config = dict(
    d_model=224,
    d_shared_expert=0,
    lr_router=0.00196,
    n_kv_head=4,
    positions='rope',
    tie_embeddings=False,
    parallel_block=True,
    init_std_down=0.0,
    schedule='wsd',
    final_lr_fraction=0.0,
    seq_len=1024,
    train_tokens=532600000,
)
Below are experts of layer 10 (counted from 0) of a mixture-of-experts language model. Rows are named router (the router's row for the expert) and show model dimensions 0-223. Each number is 128 + 24 x the weight over its row's rms, rounded and kept within 0 to 255.
After each expert's rows: a language model's description of what the expert responds to; "comes before" lists some tokens at least twice as common just after its tokens as in all text. This comes from a sample of Wikipedia text that the model never trained on. Tokens count by the router's weight.

# expert 17
router [143 108 136 130 128 124 124 131 107 107  89 138  71 148 116 108 130 102 118 172 145 177 127 127 107 121 149 107 130 150 132 112 131 131 117 166 129 133  94 127 149 128 113 126 124 149 160 187 132  91 137 114 131 142  88 137 137 103  99 158 109 108 124 105 115 126 128 134 135 159 103  83 165 128 170 114 177 117 129 145  85 134 157 140 121 115 124 156 103 177 162 151 110 145 126 145 137 112 127 113  94 110 138 122 126 186 120  82 146  99 109 138 187 158 113  98 120 134  93 110 116 123 125 107 106 113 114 135 130 169 120 108 121 106 150 106 138 145 158 120 137  82 156 153  90 107 110 106 147 126 141 160 129 136 177  90 133 125 135 149 103 137 112 119 146 166  67  78 118 170 103 108 112 105 134 140 125 148 111 203 137 149 157  89 142 107  98 131 151 150 138 128 103  90 132 128 118 124 146 116 121 151 120 174 127 120 127 142  89 111 128 109 184 156 173 144 118  90 145 140 169 142 146 137]
Line breaks, bullet dashes, colons, en dashes and pipes that begin list items or separate fields, as in credit and roster lists.
comes before: "| ", "- ", "List ", "The ", "201", "\""

# expert 24
router [133  74 143 130  99 142 121  87 118 142  97 101 137  87 103 148 106 126  95 147 133 134 124 125 105 122 129 140 132 137 111 122 103 115 167 100 131 126 129 150 113 108 175 144 164 132 145 157 128  60  89 127 132  96  95 112 133 119 120 181 182 119 115  74 141 104 162 148 158 162 104 130 155 150 138 152 129 114 182 102 125 125 145 156 122 146 154 112 117 122 144 151 110 159 104  68 100 151 135 137  96 129 129 143 143 118 170 107 146 132 119 153 174  90 102 146 161 109 128 166 120 116 128 183 102 136 124 125 120 108 119 123 121 147 120 134 115 160 138 104 130 133 110 189  77 105 111 113 106 138 168 151  78 112 149 154 116 104 123  97 135  98 145 144 122 135 101 127  89 118 181 140 101 122 129 159  97 116 150 151 113 153 111 121 147 149 130 150 104 154  99 118 125 151 117 113 119 114 170 129 164 124 149 147 168 140 110  94 126 112 150  93  89  88 161 125 141 108 107 152 160 133 130 131]
Apostrophes in possessives and contractions like Temür's, That's, Ain't, plus capitalized place or nationality words such as States, German, Sydney.
comes before: "s ", "| ", "(", "and ", "of ", "JPL "

# expert 12
router [137 156 131 172 103 136  88 116 142 129  97 136 156 137 135 152  87 150 134 108  72  83 115 108  88 114 167 174 116 142  94 116 144 139 127 115 112 137 141 107 135 104 131 145 109 148 108 108 129 166  63 103  92 117 145 134 147  93 158 147 145 157 145 109 121 152 153 116 134 165 160 115 132 155  73 136 156 143 158 140 115 114  98 113 163 180 122 155 121  88 160 175 119 172 105 105 101 105 117 127 120  74 134 143 151  87 151 138 151  94 129 146 122 118 127 134 109 151 114 104  99 113 156 102  96 122 135 138 144 143 117 137 113 160 132 156 107 169 142 186 137 106 156 142 145 139 148 121 160 134 120 135 109 139 161 133 155 133 117 106 147 122 122 132 109 152 165 140 121 133 123 110 144  84 114 158 137 151 105 111 139 152 111 103 140 140  97 112 115  77  96 155 139 101 116 152 136  98  75 123 162 126 138  99 102 102 121 137 178 104 138 100 121 103 144 153 125 120 175 109 116 159 122  97]
Prepositions and temporal conjunctions starting phrases, such as in, for, with, by, on, at, after, when, often before the or his.
comes before: "the ", "a ", "his ", "an ", "their ", "its "

# expert 10
router [134 137 137 146 132 151 127 131 148 115 159 120 117  97 155 118 129 143 146 174 129 139 119 107 109  89 112 148  78 147 119 149 115 135 181 132  91 105 149 127  87 147 154 100  95 112 156 150 151  95 175 109 166 154 148 115 119  91 120 192 105  96 141 139 153 120 106 133 158 131  76 158 112 131 160 109 127 114 102 138  92 122  80 168 119 133 141 117 123 137 147 112 126 120 115 160 130 123 121 156 145 131 114 108  57 158 124 129  77 185 109  99 133 146 130 116 145 130 126 118 141 142 146 142 109  92 144 104 168 126 142 126 150 110 130 140 137 165 100 129 116  59 107 160 121 159 121 166 139 153 131 103 174 119 115 123 100 124 132 177 143 134 120 160 150  89 118 140 120 143 125 120  85 104 175  95 117 139 124 142 111 147 139 117 110 122 179 104 137 133 137 122 108 140  87 148 152 129 103 144 110 126 186 120 112 102 122 118 102 148 129 113 155 161 114 102 176 112  98 120 107 103 123  90]
Inner pieces of longer words and foreign names with no space after them, such as Kans-as, Bodhis-att-va, in-und-ation, fore-head.
comes before: ", ", ". ", "'", ": ", "\" ", "; "

# expert 13
router [150  81 137 171  97 123  97 120 122 104 110 175 123 107 173 123 153 123 130  90  85 130 195 124 139 124 135 117 106 119 156 105 114 155 118 131 166 127 100 136  88 115  96 158 135 126 127 115 123  94 117  95 100 141 171 144 174 138  90 134 123 128 118 160 105 155 151 139 134 137 142 135 105 115 122 106 158 156 173 114 141 136  85 101 122 152 137 128 141 125 156 132 121 144 102 114 141  95 131 102 100  60 103 144 102 104 136 154 113  98 153 150 112 146  97 140 153 153 140  95 115 174 128 116 140 122 125 168 106 113 152 150  84 133 137 130  94 150 151 105 158 163 102 146 136 135 104 106 122 134  99 135 134 153 137 138 122 113 141 121 154 146 154 122 122  87  88 102 103 137 108 145 183 152 137 151 164 167 112 144 155 129 124 111 127 164 111 133 135  80 126 160 156 105 134 149 105 111 126 141 156 128 168  88 119 154 106 125 129  98 162 112  95 114 106 137 139 143 204 153 106 160 122 150]
Auxiliary and main verbs after a subject in narrative prose, such as was, had, would, been, became, plus clause-separating commas and opening brackets.
comes before: "the ", "a ", "to ", "in ", "and ", "he "

# expert 27
router [128 132 161 164 152 155 146 143 101  76 111 147  97  90 118 170 116 132  97 142 116 135 104  99 104 105 174 159 165 150 157  93 108 143 127 107 122 132  70 116 138 124 145 153 141 118  94 132 112 128 109 150 104 109 135 164 134 165 109 155 141 100 143  73 125 134 125 164 127 122 175 115 140  81 134 165 139 121 156 153 115 127 165 109 147 114 144 184 106 135 148 100 118 150 137 144  92 118  93 138 116 142 128 102 133 106 166 146 139  90  82 150 103  73 148 128 130 122 128 169 104 115 110 128 118 131 148 139 183  82 122 137  98 144 113 165 176 162 121 136  96  92 150 121 165  77 124 139 151  87 150 100  77 152 144 145 112 124 135 140 121 123 152 127 112 115 121 138 113 157 113 149 126 119 129 120 120 141 138 132 136 143 171 108  85 149 107 128 124 112  94 123 108 154 152 130 150 120 146  76 111 161 152 114 162 153 147 154 113 116 132  80 119 139 101 127 139 111 101 129 163 120  97 133]
First token of a cell in wiki tables after a pipe or bracket: quotes, parentheses, numbers, Yes, Won, %, Award.
comes before: "| ", "|", "•; ", "/ ", "4", "mi"

# expert 22
router [ 91 126 123  89 157 121  99 175  96 143 180 143 170 115 144 122 129 139 150 135 119 144 150 150 134 163  94  99 158 106  85 112 133  68 132 129 123 150 108 125 148 143 147 146  93 139 130 118 134 113 125 177 163 136  84  92 118 129 150 100 123 121 125 103 135 113 125 141 108  98 128  93 106 130 150 127 118 110  86 147 148 136 166 113  96  96  96 126 118 130  69 124 147 134 178 116 100 154  86 132 138 122 103 122 151 141 112 111 114 119 113 109 151 106 144 110 143 152  90 165 121 122 120 123 101 125 124 103 133 160 128 160 177 100 162 150 125 114 137 136 155 143 156  86 128 111 105 119 148 119 146 134  97 110 112 145 111 137 173 128 111 122 103 120 133 142 142  93 166 109 137 107 125 116 100 125 142 135 149  83 117  94  82 161  85 112 157 152 138 121 155 105  93 131 172 188 114 153 138 118 126 129  97 164 101 139 152 162  87 167 133 138 176 116 137 131 125 133  99 143 141 155 188 146]
Digits and numbers within statistics, scores, codes and coordinates, such as 84–67, ±5%, 229.1, area code 413.
comes before: ".", ",", "–", "% ", "; ", ") "

# expert 4
router [136 132 110 153 135 136 121 153 116 180 133 102 115 150 104  78 111 115 104  89 148 135 158 154 111  91 165 142 147 100 176 134  93 126 136 122 159 147 125  84 109 120 108 100 118 151  99 113 146 191 139 178 126  95 124 167 133 117 106 138 158 117 144 150 145 141 138 142  76 101 160 129 110 100  86 164  70 132 129 102 153  71 126 111 116  81 152 156 161 107 106 168 112 136 121 146 154 140 131 161 132 123 118 123 133 158 129 151 131 148 104 117 191 159 101 134 156 118 169 129 148 132 131 166 111 120 116 109 117  81 137 104 146 136 124 123 126 129 129 171 112 149 101 120 105 110 122 165 165 134 107  67 110 105 152 145 145 148 137 144 155  88 135 120 177 130 118 103 134  99  99 145 129 134 134 127 115  90 127 170 142 141 122 125 115 141 136  81 162 116 102 116 176 102  90 132 136 144 135 124 162 138 132 110  85 115 136 118 127 136 135 109 133 136  75 150 108 145 113 125 124 123 116 145]
Line breaks, commas, dashes and brackets that separate items in bulleted lists and infoboxes, such as before "- Born:" or "- Cinematography:", plus coordinate symbols ° ′ ″.
comes before: "- ", "= ", "\n", "′", "by", "°"

# expert 19
router [116 140 147 104 137 131 118 138 113 124 128 127 102  92 144 171 101 115 114 100 126 118 133 139 126 118 106 119  94 152 126 102 123 111 111 130 150 139 109 107  86  98 149 136 101 114 140 129 152 136  89 125 152 116 153 157 125 133 134 155 102  87 136 155  75 146 132 125 119 101 129 149 154 152 151 143 174 166 127 117 115 126 144 134 165 146 156 105 129  94 135 132 134 108  82 160 128 112 141 160 139 100 135 141 171 121 184  98 126 103 148  98 136 179 123 117 114 134 108 107 148 147 163  98 135 113  91 127 122 118  76 144 164 102  99 111 171  95  81 132  97 159 145 172 121 139 150 103 100 146 119 151 105 138 122 106 127 154 116 172 123 152 134 114 107 164 134 157  93 163 120 144 154 120 117 131 104  94  94 127  97 167 157 139 101 158 159  88 160 124 155 164 167 154 109 116 141 159 147 113 118 164 106  72 122 133 155 149 143 107 155  94  57 101 127 146 109 157 116 122 117 109  92 155]
Equals-sign section heading markers like == Early life ==, the final digits of years, and clause-starting words such as that, which, who, He.
comes before: "\n", "\n\n", ": ", "–", ", ", ")"

# expert 2
router [150 120 171 151 106 108 129 148 128 145 144 140 116 140 152 182 166 115 126 132 142 139 146 109 102 139 141  84 115 108 118  86 121 106 123 131 106 144 142 110 124 118 142 107  97 156 119 175 120  86 114 103 156 178 123 122 100 108 151 109 139 163  80 160 135 111 166 116 138 117 111 126  84 152 170 129 144 116 167 111 163 140 172 121 130 120 127 149 128 149 146 112 135 176  69 122 128 117 153 109 102 127 143 162 139 101  89 109 155 112 139 141 119 114 116  88 108 128 113  82 115 128 116 132 153  83 138 168 110 165 115  84 157 134 124 145 129 178 122 102 122 111 129 141  98 114 147  89 151 106 141 127 160 147 109 148  93 138 161  92 142 198 133 105 129 158  97 120 145 122  87 137 118 126  79 155 128 127 125 127 159 124 175 154 109 167  92 126  85 128 165  94 152 142 159 105  99 105 110  93 124 116 131 122 132 111  98 123 106 111 117 138 115 120  72 115 121 135 168 115 140 138 120 101]
Periods and line breaks that close a sentence or line, often after quotes or parentheses, such as ". ", "). ", "." and paragraph breaks.
comes before: "The ", "\n\n", "In ", "He ", "==", "- "

# expert 7
router [144 116 152 122 122 154 162 115 120 201 113 133 147 133 126 129  79 163 113 132 128 115 134 152 119 105 102 152  99 118 166 135  96 163 119 112 117 122 101 112 111 113 140  66 118 136 137 123 133 127 168 138 126  86 128 102 102 130 169 168 130 120 134 116 134 157 143 193 134 158 140 151 141 123 167 129 146 127  99 162 108 104 132 113 162 174 160 161  96  92 135 157 141 116 105 140 155 120 132 132 141 125 151 117 123 135 129 125 174 136 123 131 155  72 145 105 143 161 146 124 145 135 123 118 113 105 121 135 144 111  99 139 160 112 118 147 169  96 111  72 100 143 142  95 141 116 109  77 130 127  91 128 147 112 150 138  95 115 160 102 181 107 148 176 120 135 126 108 134 122 115 157  77 117  81 129  93 163 111  92 121 137 160 109 112 130 110 123 123 157 132 136 127 142 140 121 162  98 147 102 118 163 114 114 186 125 153 131 116 116 103 109 126 160  93 159 125 111 118  66 146  89 100 131]
Row numbers and first cells in tables such as chart or track rows, plus opening pieces of ordinary words like collec, follow, open, strong.
comes before: "| ", "|", ". ", "; ", ":", "ing "

# expert 9
router [142 140 136 146 174 140 124 124 132 140 117 159 162 121  91 146 125 118 159 148 108 110 190 103 148 115 115 105 113 126  92 133 114 107  98 117 137 134 140 142 142 203 164 116 149 105 134  91 149  99 123 153 139 129 173 123 152 163 144 142 102 139 111 118 109 133  95 146 160 100 113 146 132 126 143 163 146 129 131 139 132 169 115 143 137 146 123  96 137  75 164  98 127  97 102 150 120  88 134 148 126 178 176  97 121 101 117 144  79 144 149 135 162 118 120 131  89 136 112  89 130 142 165  72 116 179 145 141 137 136 150 141 116 117 122 128 151 133 103  99 124 105 131 124 128 115 101  90  96 140 143 120 117  81 127 136 134 126 122 130 133 167 159 150  89  93 137 162 152 154 112  96 113 124 107 104  99 132  98 160  96 107  97  92 114 148 128 118 129 123 173 123 123 111 115 129 105 101 101 111 127  90 156  86 157  83  96 190  92 136 145 113 118  94 150 124 129 138 156 126 118 169 135 147]
Word-final suffixes and nouns ending a phrase right before a comma, period or line break, such as legislation, contributions, Association, Islands.
comes before: ", ", ". ", ".", "\n", ": ", "=="

# expert 1
router [109 127 110 128 121 127 134 128 164 151 109  98 154 159 132  76 146 121 144 167 135 144  88 129 126 129 108 150 130 124 111 149 142 102 158 167 102  94 186 104 160 119 112 133 144 102 117 135 107 122 143 137 166 120 137 110  97  86  83 109 133 113 141  92 139 110 101  94  87 165 139 132 129 149  93  81 131 116 162 132 122 135 153 150  77 143 124 112 111 133 156 190 140 116 158 150 120 151 149 128 188 120 109 108 126 107 114 155 142 126 112  96 111 118 110 141 151  89  87 147 155  99  85 151 107 140 169 103 102 141 163  89 139 169 143 128 137 132 149 122 133 118  95 133 126 104 135 132 108 136 123 104 138  93 133 119 147 130 120 114 108  94 129 167 158 127 139 111 143 132 173 122 119 144 174 117 171 139 158 141 139 116 136 148 143 100 126 173 106 135  96 155 134 157 154  97 129 170 129 116 121 129  77 156  93  97 151  77 163 114 113 184 111 109 150 104 118 136 130 152 134 155 112  92]
Last pieces of proper names ending with a space, often in tables and lists, such as Clar-ke, Hart-ford, Nebr-aska, Takay-ama.
comes before: "| ", "(", "and ", "was ", "=", "– "

# expert 18
router [114  96 125 138  90 108 168 102 160 127 133 135 179 122 149 141 153  95 132 157 138  98 139 159 117 138 111 129 133 120 135 160 176 118 115 149  92 110 180 154 103 141 146 115 140  95 117 124 129 101 155 111 132 106 153 136 159 162 117  90 113 128 120 112 136 134 123 107 119 161 117 175 150 120 106 117 136 134 174  97  98 185  55 150 122 157 124  73 147 115 153 100 149 132 115 118 148  99 136 106 177 108 143 115 117  98 144 138  88 127 127 135 138 133  97 145 130 164 107 144 139 140 106 131 144 167 128 162 119 162 112  84 103 148 132  86  99 145  98  94 148 100  80 164 122 110 121 149  89 147 164 118 134 131 151 124 123  99 104 109 128 165 122 134 147  40 127 137 100 135 163 128 138 132 127 152 158 109 146 156 109 119 145 158 134 146 109 154 110  99 120 150 169 131 146 102 155 131 110 118 153 127 122 152 155 111 109 107 145 105 146 150  82 117 111 108 133 126 172 143  97 126 120 117]
Word-final noun pieces followed by of, and, in, to, such as jurisdiction, targets, accidents, opportunity, course.
comes before: "of ", "and ", "in ", "to ", "for ", "was "

# expert 3
router [111 150 110 119 104 136 109 147 128 148  82 112  80 176 141 102 146 114 114 116 151 122  82 125 173 143  84 136 127 167 127 152 146 140 161 121 101 123 180 114 153 112 148 163 142 125 133 110  86 129 119 112 153 122 119 139 133 103  93 130 131 137 160 136 157 126  86  66 118 113 144 138 108 148  88 102 147 142 115 141 114  99 151 182  92 122 104 105 116 140 139 195 142 111 179 146 131 169 133 126 131 164 132 132 119 122 140 138 159 171 103 144  80 129 151 156 116  96  91 153 136 109 102 118 107 127 131 143 135 160 156 111 131 138 137 134 172 128 173 134 122 148 110 130 102 110 102 139  95 153 112 110 129 119 131 131 146 117 137 134 116  91 132 151 129 157 116 167 123 103 168 125 115 126 143 177 116 100 167 131 134 127 115 132 145 144 147 124 144 150 148 130 157 121 135  87 126 180 119  98  99 129  74 136 124 120 165  94 183  78 132 167 143 121 110 103 163 155 120 126 128 135 150  83]
Function words of, and, or, a, is, an, often before the/a, as in court of King, signs and symptoms.
comes before: "the ", "a ", "his ", "American ", "an ", "their "

# expert 21
router [150  77 111 128  92 153 143 129 147 127 117  60 120 119 132 116 112 113 109 130 134 155 107 172 114 134 116 117 142 168  96 151 146 132 131 111  90 109 137 117 149  78 124 137 136 127  92 139 107 156 148 107 131 102 141 117  83 174 113  93 143  96 144 107 121 144 126 145 100 122 118 131 125 100 137 133  90 136 112 154 124 118 146 147 122 166 127 127 196 112 106 102 132 113 126 126 131 168 123 112 180 144  93 115 141 108 146 113 109 144 133 138 165 154  98 149 154 160 112 162 154 116  96 151 115 120 167 114 107 117 144 114 137 133 168  75 133 164 120  70 144 137 131 112 123 119 110 181 137 152 119 104 135 164 143 113 114 118  98 121 128 134 154 167 179 135 173 107  94 132 147 114  99 116 134 123 134 112 147 127 112 112 140 181 131 105 124 147 104 117 161 160 153 166 136  86 147 144 178 137 160 145 101 141 122 155 142  70 140 167  91 135  93 110  95  96 105 153  91 130 117 102 148 130]
Last digit or group of a number followed by a space, in years, measurements, tables and statistics, like 1725, 1000, 20.4, 000, km.
comes before: "| ", "(", "|", "and ", "in ", "– "

# expert 25
router [132 119 164 166 125 146 127 139  93 120  83 145  96 104  88 154 102 165 117 116 141 184 153 118 121 131 138 126 112 146 149 104 123 130 122 108 146 130 129 117 115 110 135 142 138 135 173 185 107 120 133 162 159 120 134 119 136 116 169 132 130 112 112 110 134 124 132 120  96  90 111 124 138 128 131 130 119 156 109 148  93 172 134 140 148 180 140 108 139 134 126 120 108  92 157  85 166  96 147 154 102 152  83 109 131 155 114 131 117 129 105 167 165  92 159 162 129 167 166 127 118 156  94  84 137  84 182 161  91 145 106 155 142 181 110 127 116 136 134 144 127 114 177 130  91 163 151 152 113 140 163 147 151 130 166 138 133 119 142 121 125  98 119 101 134 124 136 139 112 111  77 158 107 137 109 169 111 124 151 129  99 124 134  70 175 134 149 106  67  98 124 161  96 129 142 143 142 119 142 116 123 143 150 148 148 144  93 153 132 112 125 117 141 125 109 162 118 103 151 129 168  79 129 112]
Pipe characters separating table cells, mostly after numbers or empty cells, plus century pieces of years like 191-7, 196, 201.
comes before: " ", "0 ", "1", "0", "2", "1 "

# expert 8
router [143 130 158 161 141 143 162  93 169 118 158 135 107 124 121 128 124  89  90 130 164 120 106 121 118 144 119 144 103 131 159 185 131 126 106 100 144 104 126 128  92  96 135 126 121 112 170 112 146 149 161 164 174 118 137  91 159 112 129 138 101 107 126 122 194 167  99 145 110 118  76 163 108 136 139 149 148 145 120 111  93 110 135 129  78 158 126 126  76 114 147  89 126  92 100 100 145 111 151 132 145 166 154 137 138 132 161 130 129 129 134 108 109 120 144  87 146 136 143 148  85  81 159 136 137 167 116 100 165 107  93 136 156  63 104 143 113 161 155 145 134 155 127  98 152 114 143 137 119  72 135  99 116  87 133  93 120 150 141 129 115 134 139 131 137 124 146 116 152 128 149 140 159 102  98 130 103 137  94 137  74 133  83 111 105 130 110 113 143 125 108 119 106 123 125 168 181 108 153 153 127  93 107 138 121 133 106 174 104 154 150 128 138 126 153 130 168 116 141 146 149 113 125 113]
Later pieces inside long or foreign words, plus table pipes, zero cells and stray CJK bytes, such as vic-ti-m, Bat-ti-sta, Afgh-an-istan.
comes before: "\n", ", ", "'", "; ", "ing ", "i "